Weights of a small mixture-of-experts language model, trained from scratch on English Wikipedia: 19.7M parameters, 32 SwiGLU neurons an expert.
Below are experts of layer 6 (counted from 0) of a mixture-of-experts language model. Rows are named router (the router's row for the expert), gate (a neuron's input weights, with its number), up (a neuron's input weights, with its number), down (a neuron's output weights, with its number) and show model dimensions 0-63. Each number is 128 + 24 x the weight over its row's rms, rounded and kept within 0 to 255. Numbers have three digits each.
Before each expert's rows: "gets" lists some tokens that make up at least twice as much of what it gets as of all text; "comes before" lists some tokens at least twice as common just after its tokens as in all text. This comes from a sample of Wikipedia text that the model never trained on. Tokens count by the router's weight.

# expert 93
gets: "–", "%", " —", " +", "/", " −"
comes before: " |", "1", " |\n", "2", "0", "3"
router:124142128117134127116118149104142148121098118121133156088144180114122148112120130137117150149126111161169137135118112159139153144131130112159086108147088081120169151123097127121083122108137111
gate0:143120138124126085120122110126158134094112110182142140153126138120132153151150157142130133155135143168140140095126129183102124137154129105126105108111092129175159098094137138146115100086156076
up0:126121139115119113157181119130159130098117143140129147185141151111118174124141140133130149161089123137082138120107141141139152143100132143091167150137134127093164113093170092150158133138157129
down0:067120113131112105143149117143162094124135120172114139100137180105097114128142162125139156132138122138131141157114112125111117109107124122114108150101154102135128144142130138160157146138157132
gate1:117148123155088151126091135109191123137137144173109132122134161115123155095135152149149151099114118105151153117109141116122136165161123103142122170141074121142116160152140161135097145120136129
up1:178084128127108127132147098134134116111138142089112097097138147147156105169092125155138118119138150122126142116132136141117128072090107139124113120131121109104147109104063122166108131128161070
down1:167097091075098117133111180110133152079123124078154153144128098156120133119134148108132120095114120119124134127177096150138138131136134141123139118193115074144088104148159149121107123116146117
gate2:152116111098112126100156099120180115150106126170161135142163121103120137093104127118142140127146160126160136089119166163142099103114086148132149150104136076109184154114136160118087165146137117
up2:105143127124165118098122094135104103109102145119119089116115161100125144155159095077111139142126085098119107144163128159138105119162157146138176129084179165133105190164111129122143114114109113
down2:117167114144126176171092163120094106143125176164118142148139112119096136120160144118151113161157146130091148088101132107110135137156102117091123093125158123116134061160145148135116082105152134

# expert 17
gets: "1", "0", "2", "3", "4", "6"
comes before: " |", ".", "–", ";", ",", "%"
router:136123157138138147078106149081111115129104110132066124100113154120160188137153147137114143106132108178108106137145120173168146163154168142119140129131085094162156114095103131161133147120143131
gate3:121148108156165152131133127136118118105117143106106096132113141132109143125103146163143128155185135129152128127118097130138143150140141119164137130145094153155113156105105115137123120130137145
up3:111131136122133111153103215096133134156176132113171163111146095139155149152109072096102161109072129138116152128125123105131099108138102087111116148139155125165139104106112135115147148148095134
down3:129157114114129115146143204117172131095118187111122139150120120100134124099146160174142119121145124155140154132147128120114143094120077131151084144164122138136158129151101132129103157113166130
gate4:134131185136153117149099116149168162111157119148126135158169152141167142100175159105119142121149128123112135115131074192161154133126150123121124112143104117143135147140150118151120129160108077
up4:130150174114145131119097140169159145133147138139167116144114149158197130147170187107141168106130141152108119131116126157163158111134121064146158142117099108135140122135139120146104116157128100
down4:141139088079162095124144155126141125139139118135100095151144107107102180115081135135144169114099133114131170113162087116133143106120135137149112141139115150114104116098136139166180152130184124
gate5:121123174165145151117126159148103130134120144100105125086165123159096197153151130139143149090167124138141136140167128101191147117133129170061101138126123134157168124121117134180159094114128146
up5:132115145164131164079160132162092159136141151121133129062158113119127177152156134110171158102140141125108133138136128134149154109130160172076126120110114126140184121114105136183143131128135150
down5:162149137104068154128128133142117097133128127145153141155123079126135127104139171132140153104159166130119134165115113118177077096116104119131127120124094117133126117149146134122143143162134152

# expert 75
gets: "1", "2", "3", "4", "6", "5"
comes before: " |", ".", "–", ",", ";", "th"
router:154139131121115169078089122098138125106145130148106137116108134117163191154155163141110163097122113149101100162141117169171093121159133134147143125121095112161154123100137147177143159152120128
gate0:147150093064099151137137098120134111126122122143163109077126134102113119168114106122139149121127118163122124088167151143164088117136095136135180124096137141140166109122143135118099142156104118
up0:086116141128140120097169138152121148118143146107086139118111132122118159103201122146183104103131167111119102152119143110100130111113135157129138107112129165123117124114088132113189135126133135
down0:172131128117118103132136133096124120151139129115124109139182111111057124094123103080073124140114172133118138156139144136173141194166076129113146118129127130117120151124128089149103114091142132
gate1:148115116139099126123139119119129135106120160092117130151114119119089147125138156186120137096100108157150121135100156127133135101112083128161123114134107140135155119143164146122140178158119129
up1:111119120139129118138134152132104159102097156110104105161122135134109140149124173136119161088077130124126132146123167132126167140136103098119135108112084156123144084138160145124126173169128121
down1:113133115124136147152140125139119146098113140167141091143118166117077116169142138127109104091101154142082122120099135105135070146173125149143142111138115139136114150125149129137158089143128178
gate2:137111070123148093072104156111143127174140130146127168102121107119133142164127124145132121115136133140136172109149163137093138168156165120093110119144079072106148160139133134101096144117144120
up2:138109174132136124186129132138118183113138061114128137153160117112155123130119128128135084118104145102104127141121106141167108099100083116164127126085194114124122143139109114147119121127128108
down2:112131166133166186171162118114162128127128177139140135106111146150160138143124107096089129130111118131122104131097121092127083106160107109141119157104119134176134126140125100130142113137129110

# expert 118
gets: ".", " he", " it", " He", " and", " which"
comes before: " was", " is", " The", " he", " He", " In"
router:144121163118134133094106097118118101131121094129133138142127140109132148106119136127120142106121151162121127116182163122144086185138159113150127127114152108157165130141129127180115141135089137
gate0:160098124133127166098098104141085120146143094086099152143129141135136121096124099151139147156173150165125112121164158113125146156124075100161108135158139108196164142120131169144145131111114124
up0:105097143109151126125123122140078131129127118135103121133160152167128129136140090097129098098144146165125118142172089099157143170144091124114112112166126100170136149094078165130135158093112100
down0:089131135120111118092129106149172105156156083101101125111116089142102096139090092179087127127162149133098132068093109130123141124130148087116158161134111118117101121150149128155118146171144148
gate1:107127112062073128122140108149151156109109127064108082131130150138137132125082143110121093131147115131086110151140143140151146141156138147102130088149139100133160146162131110165105178092095140
up1:097166161166090131133169109135104143149139120136152148094118084151150109118108132081127137125132186108109164141136132082153138125095132138164113153127140126139127146169110136179126145124104101
down1:157148100139138157111110175120129123162125126132112126147136109112116099153109163145136109163098130109138108163155088168074130131107137141142095114127139123141170168096101126114133121156091140
gate2:153125103070137085145145143120088113103103111130090138141094117129112122082112162148129140124101086086102141135096132191128106108113115097115135137099123130125140104137119134123116111084103148
up2:136121095124137097157127149159137119087138157174174127161124134087111136144109115078107155100079134104101128147131142098143092168146119129111125133105112164133112133111145132100139098171100104
down2:124143087118190125114165116131169115143145157135109161170135168155115158121130099148105144122140059112125117151163172128135148117132117112137173121099117114177132136155118143150117116113136070

# expert 127
gets: " ", ",", ":", " September", " October", " May"
comes before: " ", ":", "201", "202", "200", " he"
router:145117138124085143147109110110149102139154118163140149137114157141106160131139150107161150098113089168151111143136117109129107126100168118157122119108137121174172185151102141149105108111114146
gate0:151160148102119143133095120152132123139123135168121143144102184136183169151150139104203162148106150134114134127138134125108145115115075093140159102139119157120132145084165135150105130168105125
up0:156131161148137122114143142075163104103167142158134133158104120138137146155129134131117100093124151160107158099087116103170101147172117142135084121132160148126107076127133155129124129162129111
down0:111111115157147126152112121122138133170122149152145115106126138127152076097141146141127167165074129082070123131161154118117142116191101116156123140102091116123085114113116161066125146086139107
gate1:110149155115162150094083102127100115143133079134116175106127139114120186111128147118119170150093103144115117082128149098130132114097149144129138095144152108136172113113101124152116101112115145
up1:134088103154137105126137144135148106131161083151134136127115114136134131158116120112127148123121122132153076078107123165109135140181128115157083111128122135129096098104109124084157119133149145
down1:128149136106173112067124140133135152139152131106094095147132130150171126125124134090107107162150126120116106125113126149126093143096088112112115066115108187136139133095096140125104115156174138
gate2:130095121138097169142109088109128085122126128136098139120119153098107124132106143065118113137157115155091107112114172086148158125145134105127152139106148129106154138139106122109159104148122105
up2:146147112170143141155125135116091115142113125124123114144141093135141133079106061176130150131120109102109137145139112141108123160104097136127176108150130164136129107098126136110133140124127136
down2:134136113116081116098106142119128117152087089111198126129142117143130157119104119151111149175145132120131155133093102156089111118152150129097120158139136163059143117120124156112101185150123157

# expert 6
gets: "==", "=", "==\n", "==\n\n", " ==\n", " =\n\n"
comes before: "==\n", ":", "==\n\n", " ==\n", " of", "\n"
router:163108125091102159112124081056149140091122106141137143109155136128140133122127123122098168093131120131133100120118147135156137136152143158114115135128105120161136154148123139115093100109141105
gate28:183131110129054134122088105118130124108149132122168148111151141095122157129108138128158130097124177153120141132143146149129107126095100139142164126129124160130101104131111121102104101141109121
up28:114157115120136099145095133136121133149154078137151099204089160132155134150119144135151139128146078099102098152119084170128100105138092111118122117103121138125140134138119150170162108116124151
down28:096107123157161125118091164075125081128117159127149118165123117120149161103173146128139123166162132125110084102105159113114135153153124130144104134135127139149145178101128081124134124102079107
gate29:147178064109107091100106136089166125101139106135164109145137156115130111106127140117097137115153147099109127147116077159142136147157120125113118111115135136152133157108113112082130122125200123
up29:133150168084149129120115116147139109168138165145108099127153117146157112151092144137127166137169141109122101125160122132166100084149115126112170136091101129133136130153152097142128135024126158
down29:090156174145159159122134154132094123119103123104118125152110110170126169111106162111097086125140097150049111173133139142128121132153166093119146075096095151141171075111110131080136137127131112
gate30:132101093127101173141139099092129109094110078130157123138173064187101112128150141091133139143121131116148144103143126117159093153139164132088096147118162132138145135098198145121107117127100133
up30:116128125137119142106135112105133105091119116130104096187132138175100086123107115094116118119156101151096102146135156149143094127150093144083141143139154145138138116126163138071091111114113104
down30:139182147128119070102132109087098133129137142128163166117121130095156137151089086147170118149116135088142164101147121108106138123093091133126098128117060146094127113133142149138146070140143120

# expert 19
gets: " as", " \"", " that", " a", ".\n\n", ","
comes before: " the", " a", " he", " \"", "The", " well"
router:166098123172076107133103115086162164105087088137093128121167138112126128131102124128166146136114149126120099106134112101123103128185144154098135119157143081138155139124109145150125142140129108
gate0:118118134104142085111128155091165132077103094111124114120127150155124105108098149106103123115131160115132132146136071138116098120170125164141130123149160136106113135150133107144149141076118149
up0:118115160117148127121129139113143138113112122117142123128122145139151096144132166114088125160115151125104172146143088143132069093141108136183137154140180134161099139135107087125148135065092137
down0:148119160140166148144077132105098144148145150117134168091154090096126084131101123134125069136155132135117125116093138153122147123078105110079110149149115108124097117105149111111171141098138121
gate1:141092124093138099125146148087100103131107153129084136097132129147104112179130085181122121138120135118156147085125115145155156125178122152107115121142097090106119127126136141144125170129104092
up1:173134107142130103105105157106087153121161109126132132142124126141135145109103091162162107156132119153134178153126151102107175139108107145133122081130119135109140107114114135120125141119128124
down1:140089078135161123117151127124171110168154146130114115107183122131156160154155149119141157121119113134116181154106124149145146142095126128148159129160132136136142155174170123133093085086130167
gate2:107122159141110110091135151090094140123121109139100135118164102151089132115139105115124119124108104183121087082120099114145132097177136145095119102138137102120160160101121175123142182129118110
up2:152147114084120127084117168142106115128073145093120124131121118121144115135126111129129130087102135131117082107118122135085131131138136121104119102132142086092141181109083128145128124141113115
down2:151152112118161053097151096108164127142139103131158142124135144132093144149124170129165102132144137135151157140130107122133144139116114082095140148124131147168095137137163132083115133130132143

# expert 30
gets: " of", " in", " the", " for", " on", " as"
comes before: " the", " a", " S", " B", " D", " P"
router:158103110117115120108086122132170118102124092092133113098135135085149158154113164126143172156085106118087156128132123170150140104131094137152142109160090122156139150099104148141115125098138068
gate1:118089108138145120114099133170135124078129131098122103105104113084122106114165093140154078123136112137120129122166128140123121100086107097159132127175149110169114156093143130170113123138142147
up1:155133118123117127113082138172138122092112093125087102104100139126119084131139142129119086141136102171115134133149107125151114128134108146130139125128125111118122136112074086169115102112143144
down1:144145132134164108117109107164171154138117142133137121125083112100099104169135138135122136146112126125129147096084111140137148127144092170174136079128124092100114081135120113116104091112131130
gate2:157114120166133107139133121137137108132135124105166125101145091092174150132140114138096186138091146140159099093110175078165101114110103135079181156125127144149138111112148137092142142094130116
up2:104159152090110139140140138115131150145121140154085170165137158135081124107117116098113110129154112097065149151111099116098117191133164145141080105124144128114156135130098129162113100164141178
down2:115126106085099157107096157102138149114153100125138155163134147141100169149138121108145098092139137186097098102109089149129171165142122151136124117120117107135119145127071124135159181159131123
gate3:185128089150108094121150102124162107126098079099118132108143104111096147099185179168130150136103121140142131140114132108141096165077134116102127185152114113161134134115143123111124160084119119
up3:153151100118154112140140113125109151094123145122103091121120125115128165115191141136138106135111102124121128136147130136118144137101101123094108149107102158146160121132116147126113148153146146
down3:130107117158097125116119127136087120134111096167118119124110098162091141116155098116172109084125125133141109141159141172128144084116122135130116131145082125134180121091106142148123158130153090

# expert 77
gets: " to", " in", " was", " as", " for", " be"
comes before: " the", " a", " be", " not", " an", " his"
router:180102124124104102108118150094160140120131103117125154106153117099112149161125184155130154150121105110094119129143156147118127139176139098146131107153142096114159175128121141144096139082131121
gate0:086104124136089132135123127087153113133167113083101088119133124151107128127120178153101138140120109124097146157157143134144121152142143133129166128119121161114126154129123129167098105134133148
up0:105130145137159103153119150123130146128128090105133091134131153117115174097116187135115139083146136178123108088104183122158089135089129156109141134152115113104125157100148119114139134111118153
down0:092123077101106087149137104133106124147155122110114103179158140125143143123165127151121124085158174113147144097092098147152103143155114137105141137130101143094146129128145155127141152082127146
gate1:108149128105121128123170118143130143154104105100097128107120157145141130129122151150133133100114091129117116120119135142104096172138114148164138152168116097080095124102164118148142151105134105
up1:157153091127132130136085174134126110142155154105149116166154151102143131117097169157159195158124116147105187181128130126094149133149122142123070168115148127129146128170084140141141109152107110
down1:121169112075193129167166157129143130111129162121130136161166150148135150100097105091119102120109116125125133158169116152145117141138150100159150151102109111153080122106126138119118152141096092
gate2:166096106115140081131124129090129111131139135121102100148167151124088161129112157110135142141122144088112126153144160165125090139106106121139180184164113132150119172115116148153114137100093114
up2:118133131129134115124103078148139139125096126116114119122132092168174111139113096131128099134099098129137091128122095087134132117133106168119135110087123131130102113066127135150124100154133120
down2:165154139125140129142132118073154095130115106123136132128106104105177125092149137149118135167109138097107130125107142107105107180143101085178135119126127123138147162168096109154130121149111133

# expert 23
gets: "a", "i", "o", "an", "us", "u"
comes before: ",", "\n", " (", " |", "\n\n", " =\n\n"
router:134096134129110130106102107109107156099122116100123170072168158085150193139163132127113139139157128135144149160145137143128085132108113148098100129131139120179144149100102147139105141128128136
gate1:187101144086078161154133149114100121131127110151118127110131151146118155095132149154153116129123167124145134083130146110166090141123136153119119111145114117163077111138168111131111110120094104
up1:143099136162112152153160143066124108086180201105136095129126105127125177134136140129095130137075078126159158120138129111153089131099117169157147147127133139176145135150077125122132161118128138
down1:164149135102125127114069152104150064114124122189158113142120109171143068146135126099125118121134135158164157080135156156140131132181116106170131113131124096123154143145124121114141095156130113
gate2:124151100117108138142140115092107136081127080114131096164157116159128169097143155118109097115134116089106121095084105130087162139156148111132096145083115131121168148108144108120104171161104120
up2:183120130117144098118122148099142155146146117112119136123128135136136165109130120098140155175132119110126148137155135192074167107124125103170143187101163100134136146126109100155119111133132125
down2:132133144102155104137098157153122139180119106105179137134118120117126133109166056126099146129159114111142147135112126117155130126089106158118074115143105092097115121094081161105095118105155101
gate3:162169119104104151163125151118150095132083090160119104109134122105121170127137146149146152167129149151136102140131146140123149179119149107122110136133110161156143137144153129153138157130140118
up3:150129128138177114136143149103108162119129124147173113125091108103163147145123126111161141094170127119123114147120136099109143127126075096094107131168146127132140136091112159132131124109119115
down3:123123179160123105115119174137090142148171098137136128156097092167127098117094131098124159108123124079144156125099136117117139125100164144112158092120099091134092134118180096108097148120104154

# expert 121
gets: ",", " that", " which", " he", " who", " has"
comes before: " the", " he", " it", " that", " a", " was"
router:124100115116091133111112135099136126091118093115097114067167125118108175117188115131142134104131081173116120116163161114160154133169127123118124158146111136155172144130129148163131134127123135
gate8:134105094154122128070112132149126117100119171126138098147115099125116133119149100141135138110124114124140125081141126096148158108088114136134170106089127116127156131109162129125152162158183076
up8:136131122135136102088113151156125152115183105132152130097122100132086168104117126135158116109108087190114124101136152149119140126097139104140148161140145098139175094084149159169123136139117109
down8:153171155143057113129139074090093143104133145152180108110125122150146141129096120098134119124153126070120127154134104101083140112085153133140116115137123152173140083118165126116141133142137156
gate9:089101107150158089079113118110165129128097141118117117112146113144146169140114155109089131068119089150157125127159145118133122133123143098147107118141109135118130123113127141128125160145090148
up9:163102154126102163113128136143155116114150159168128124141121104099103082170134099133107109123164109102129157176138104128136085134118096101113101091123134149156105146137134087101134088101088144
down9:123098165160095143134081151124139134105095116110162137096129117136089108096123131102137119158124113166156133119106142111088130108157109111139111157092107152110145145131109147122134114171166147
gate10:135132104109110185110112135085148076145090117148126104131121167155134112125097103136138133119179126116143142144147097121109155158103115104103115135134095116143127136131130096131126089097162116
up10:102145123158103167141125128172121123146095120134137119100142120135141120104141164084128143123116111108093111107134147127106124153150133069135132118145108087170144134132106147112160113114110159
down10:175136120109118136115087147154122159121102149147107146160109110147184126146076123133103104125130139124111139143140132139135100189094143149117150092145110117135162128150124091120111102118119127

# expert 105
gets: "s", "ers", "es", "ings", "ions", "ies"
comes before: ",", " and", " of", ".", " in", ".\n\n"
router:135108116123092146106114156110118110098100104166157136136138131107144157134170152084119147106125126171163126151115113152134122175165129094115115112171102121177148133117096154120108092135121081
gate0:146126125120142113133134092141153136111150133158133127128124138097159123125154137106132169132098103136117132159115119120189101156126150155174136115140162149203159177108139097101114093156104144
up0:157130143119126136141077120121105121140125104121192083143158158122146100138164180138127142099123114139132144127091134083155113115115096159118125138204115148132132106098185154082118108108117132
down0:130119106111133081132135173112126114150128128106155078104122106117102137109134136156110110089122108162134098126145092101124138137152161140124145155131137138122122060155145118136129144091153089
gate1:144097089084142135100124128109154075109107133168152133152112112110132096115128158130142150141130121140125173108130118135116155130115118147113112165119079134111120166107126112145107128124147144
up1:116107139110184127117125091117131133129061141104093142146114159166126105118123119160119090110110074114092138114145110147120140136135100138129114129147086143104120108123136091069123120132110072
down1:121138132124215081135118119117133146107148120131113155128151069116156110134144116153132119102125142150120128136160107089142154153118154124116108159118131119117144176114106106094118108124150175
gate2:134102112150113128140119130115143132077116128121117103176145165134170149097121129154147119105107112159148105108105115151113141149102108135173174140168102090123103129063158162142163119130129160
up2:147125108114139124117109112138121105113105120179140116146108118096154164142110085112104119094118135113158135191099145123099126072136082136130123102104122153149093143082123124083138112173089110
down2:103120069168127146137147136134140141147136111108112112170149179138149150137196147117134129135129124123119095161137128160159120119116104117121142147138107124099102145137139133102166132156148110

# expert 27
gets: ".\n\n", ".", "==", "\n\n", "===", "==\n"
comes before: "==", "The", "===", "In", " The", "-"
router:160085156119139145111151115084120139138080124109139177129151120131143136110157135061133152102127132131132122144141153159116134106151126172120155146162098127164162178127145164117133136132151141
gate22:132128106128112149169076112113106104140079099137121158105145101123127135106148126120091169100098131158126096112135153147092117098167134135123146085109129126117158151140112108141122070133152088
up22:095148062172161099165118140166137125136132108108124098115091099157135134124111125132148155135148142138103153126121152119109143106101080130143151106155099144145141113137136100169114107152140115
down22:117140064143124139119135147115137135142198135161132124095151114111144111162140143125126120128171141098110148150123144148135153144125101165158126129176074150141125123115089127109108150112062108
gate23:149100109118092176136126075117132142133117132120095128107132133151119097141127128117148157147135131149143126117163132117091107126156130137097142126134140131165186144117169161097115159143101106
up23:092117130148143114114137151127128113133115124151150151169122134122159144094119122152102110125114150128140111107109140106142133096081089095128162152137138104089089143114122130179117096126123154
down23:101187148120090125145159113097114140124143086116104095163098155128106120120130101170139125112135127149120138119101132123138115128160148129099141184105149106111158144119102112130100128151112140
gate24:114073131191142135116179133102114185133127122140169156120168158098122119123126137127109149127152132142144107121100180122151113120116098147110117106097116098098154182122148166127185133094167108
up24:130079133166135121111175121109113182111135131159151160129157141110139105128153122111112139137151141143134110120088181112151122116093105149115121097090109086108159184131140157121194117082157102
down24:149102110120156124115128115134132148164119149146142078100129150119149085117167111100144134135092161086157121130137159106169149080170121135161127127135093146121179127139175119133133136090101171

# expert 50
gets: "-", "\n", ":", "\n\n", " •", "°"
comes before: ":", "-", "\n", "=", " •", " Born"
router:183074136117095105136122119082180147102149123155132135133156150110149149105150125107138161106085100144124128146127167161157118122133167114095113117123141131145133132147161136111108128120140127
gate1:135128154111152133198182125116166137089155132108173152089122122117173157145165132126130160113127142140186108110125136080101135096163117111098113146111147109110142116118119110102108143127122137
up1:122122134134144100167187135074118161105104154128153165160122130147133115149144152120130098084089156130125154158142141111145142109152127116110153112155133136085121110094151115072106155101126117
down1:131101165089127086130141109088127136101131111111099156079138110121130095093128134133129131132132134109124100108104130095134118159150133130109120136141150099091080124164174092154144138117119120
gate2:121151113159153151126099142120148132178137150087118134113113135099110116116123147099120160118108130085100126166102137113173104119104130114131085093088128151140155118115172123111117090133118099
up2:160134141155142132114128138079148130165152176098112138144123206129117123147113150106097125095091102172133129127137150140142123122116140171106129133091158124118175119179162128104107144135161131
down2:177108106122158092136133125101113177124147178208133111099130086093167143174117120083145124128103119128119137132145106123093145152155165145175125146135092134121117088112123113142140105134171102
gate3:155172153128104117126159073138152107113150160161124150160170167131103162114118127097117139111144142145172099132142125132127098142114130179135086171083127155165155162122152107116101146116133170
up3:096097126124099117125135114117154071102094118093097135124114102115184158151141143075112110132091090148161135141121162160126124184160118115101120153119154135105124116114134093151127131170085124
down3:145164140122111121139136169106107101134157143121133074136172112122134176129154129138141154175116106104127116136151130133094149143145122063119139106151108152081102130151139155137128138132130137

# expert 97
gets: "201", "–", " ", "200", "202", "199"
comes before: "0", "4", "3", "1", "2", "5"
router:144133117135125104154114083108120150102094105106123133104117149132109177112108135110153133146100135133147130158124115141160138131136163139132105124124138095173182167140141144116140110109137089
gate0:129096133128120085157153113142161137131121113100090129149106088107145134100122139117116114088116187112107098157136132103143141171174153150142108164127152115130115118099109116123140133130181086
up0:100131130075146113140122091136162131129109124127120158127107129143101148096097105082114147078126173108120122147124148100118114111141140156161104095131141120106108088148143107111148136140186119
down0:135103106181139096112134123102117168138129153126117114168145103106114111182093101152099117136140075150102139152144117169078110131097135139173146096134125119158139111091106137108145169156126078
gate1:129111123142106144124132126121174078114122142147136103145128106114152105141153118109108070142157112102157123137132116096166114115107114123120153132085148113174162132145122136123145127107177137
up1:138134115131135109158142104140129135141108155128123121121104147142133092079142094134156156112135131101170167129116065136146087091120141094106125074123124122132151115113137148133125134145156106
down1:122136099129118096111162145144156160116141122077200155163080117134109115115159108093095111130156129084098130111138152104113142095130142122118144137139125112115146118128090116118135165134122090
gate2:168148148094113157138125092109198113098122143135167143085131123149138143124122092106138104114120138104146123132144132073171100156142133132112139088121152137148140167101132130136111125100139095
up2:157114114108180106143128083154150123116144115167159117105159086171149103120161086120138143143133172107174128136101152137130128079139117154096122138115107159130111134141138129134092103114125093
down2:148122154169146143172119144150139128124158138092111132141086159128137147115129118140109155117115148136130122171145125098179137130138085134153155157138117151169113099105140110112152126086118130

# expert 85
gets: "ed", " was", " had", "ated", " used", " made"
comes before: " to", " by", " in", " the", " on", " as"
router:120134124114106120139140131133125143118156103117116148094148136104141150158141135102136153111100103129137125133141153123134145165134132132145163107141152125131209169133132152115100151086108148
gate8:129147076116070130079138071116157138142100088111111117156121131161127131118087158153130125122137126120136120189116158128158148124101179135104103151126092141113125144138104139113076132139162174
up8:154122157157133098131136112110128143099119103131134132155088117137114144099122137194116110118153092114113104071125132133091130117103156140091175110167116090111163125129144104110109103130154147
down8:095108120133122092138137138120112117101069100112084121147105164108107107127109155168138150109135130154126125110164099100126127089114182147129132158106119130102114117106167146095122104157155124
gate9:157154115126114109109140175134139156079156112095081095137127117106107124092120098134116086146121110110111125137097171141128121133144141136132115131128108135105175100123095135156121130116145080
up9:136151094112126118101161143121126176129166107173114109149142114106106146103142105088147114116132095132146107134120122170123116172149114112168118118166136130166171128143124147108145139130138115
down9:096137125152105104159124108123093130154141098149163121121116113145091127128131088104153116082132142131190135149133148146167095083172110095120079137121090124108103115182168129127129109077088143
gate10:168112117159152132161142115119114108119106065084102085165123112120140124130138136165113140154180112131137106158172108144118123096109122104106137136119203124100155132118135132090112115108130117
up10:091121141110138125141125163121149099132141148121111153117165173143132161171091115122126133100120149067119093103112125109156131102113154162132146102166101115108143126125137147173146116124153109
down10:130140133136102114128134161121091129114163126076144166137154120121146149193129114098130167130100133135144125142118124150125114153076137122112139128119099135153133122103121144138116105173134140

# expert 87
gets: " by", " with", " on", " from", " at", " to"
comes before: " the", " a", " his", " its", " an", " their"
router:175081113133114169101147122106168107126123094136106143101128159136184146080112115134113115119125117140168125119176107177121103123118136113152128149139086108144160165133131148145119163119117126
gate0:112138120102119142107149108103141112149109109130087097144105117115090125119076184121119097116117148101106123098151125156107129141155167116127158086107141124141110095144153169144154149120103116
up0:111133101171125132147151103142095123120126090162112145107107113143132107110104077146120139117161125104125112097115115086121125128169119086102149121109134121157151117160123162123132144124071151
down0:099079131115145138116122115118123120152091137140123138137099113147118117087152120164077142124137114151096108068125144150159133143176128106128095135152141129116106100114131112125137186182162092
gate1:138076098150115125173158118122125117135106109147085122170106133133113118086116127137144101110162130102146182129127146115113079120119087096126173159102090177121148140147167120104123120134093106
up1:113128140096132059132110163141083151133091134130087138116143102102103177114130133139105151156155096158143126115143135106111089139105106109162121080152139150116108129130115135123139058119124123
down1:073078148120158115171121097146160100119117097132158126121116111186126182109140126132121113146167150151158094137069125153130134110093132151140173165127111123118096154170149175147101111117121157
gate2:097157124111117105110154146120158088116149106157083150092149136129159140141144126140105132117071109112072096133174129149107131139122136141120116112164124133101154102126149145193091167083115119
up2:114070151122149131175119090131066182094132138134145088160122101146106136125143128118162154112121163123134123118131131095145128114135100185128144120108154112138082178116146100128116102158105130
down2:127166151135110115101141153075114113124172108133121176162159123129140096095097116117107107164144184087122191136143162110126118126085178149157141105150142103128144131144109144124094130143177143

# expert 2
gets: ",", "),", "\",", "',", ".,", ";"
comes before: " and", " which", " but", " who", " including", " with"
router:179157111139110152101140109123144113128105121156075214135120143135148186160149129135129150108107114132141159101152141112133126141157119135130123095159141140156106164079130175154145151145141114
gate0:137115160149131123095126075102134121111143168135166137166108141163147162110104136170144133150115115137091086068135121138143124146133093152140166126142174129140143116137146113118176118110088113
up0:147114106134130089169103142113152174158092089118119143150134095104106114133117134114104137144155126109117157178088097141134132099095134088134108124107097125163112141146132132082110103116143142
down0:126137079108174161151140076075134138110172160139121098175108115144095127155093143106135120102146099143123116178152098181145118119088111104127142113149122112153145089124105116095126123141126105
gate1:124124133133160068124154112138147157089156141151182126102157155115166134130152104159123169149100137112125139085115142101133107103109108159136142127121164135165147127105151120118108129120131093
up1:119174170163126173143116129098082116154111150123112120148104132126112094116116127125124098129147137132130139161146121157118128147138160157160171145166097107088183147132101121135135101127096133
down1:082120122154092145138100105106096126086123087143087161137152085085109147147157117122164120112142127135107120101096106150089166128142125153138161156117150126145128144119094121136153112112144123
gate2:125082078090099103085113093137107137165130125130143126115119153114097148087081140142115148133124119161119167145122163140095142118108107130118092090130165161127124132153130117152139150125205153
up2:152139095122107098107124121150134148153141139115133135152139139136105141091121127184109160119140138146129140096129156127133115152096114089116086091141172151079126136187112156153163151094177145
down2:147121096143075090152100195155112118111120132110113044175108110100114104125149122123163089117149135098126152124130097100154141128092117133157119134150110148119170116108147147131137086098125151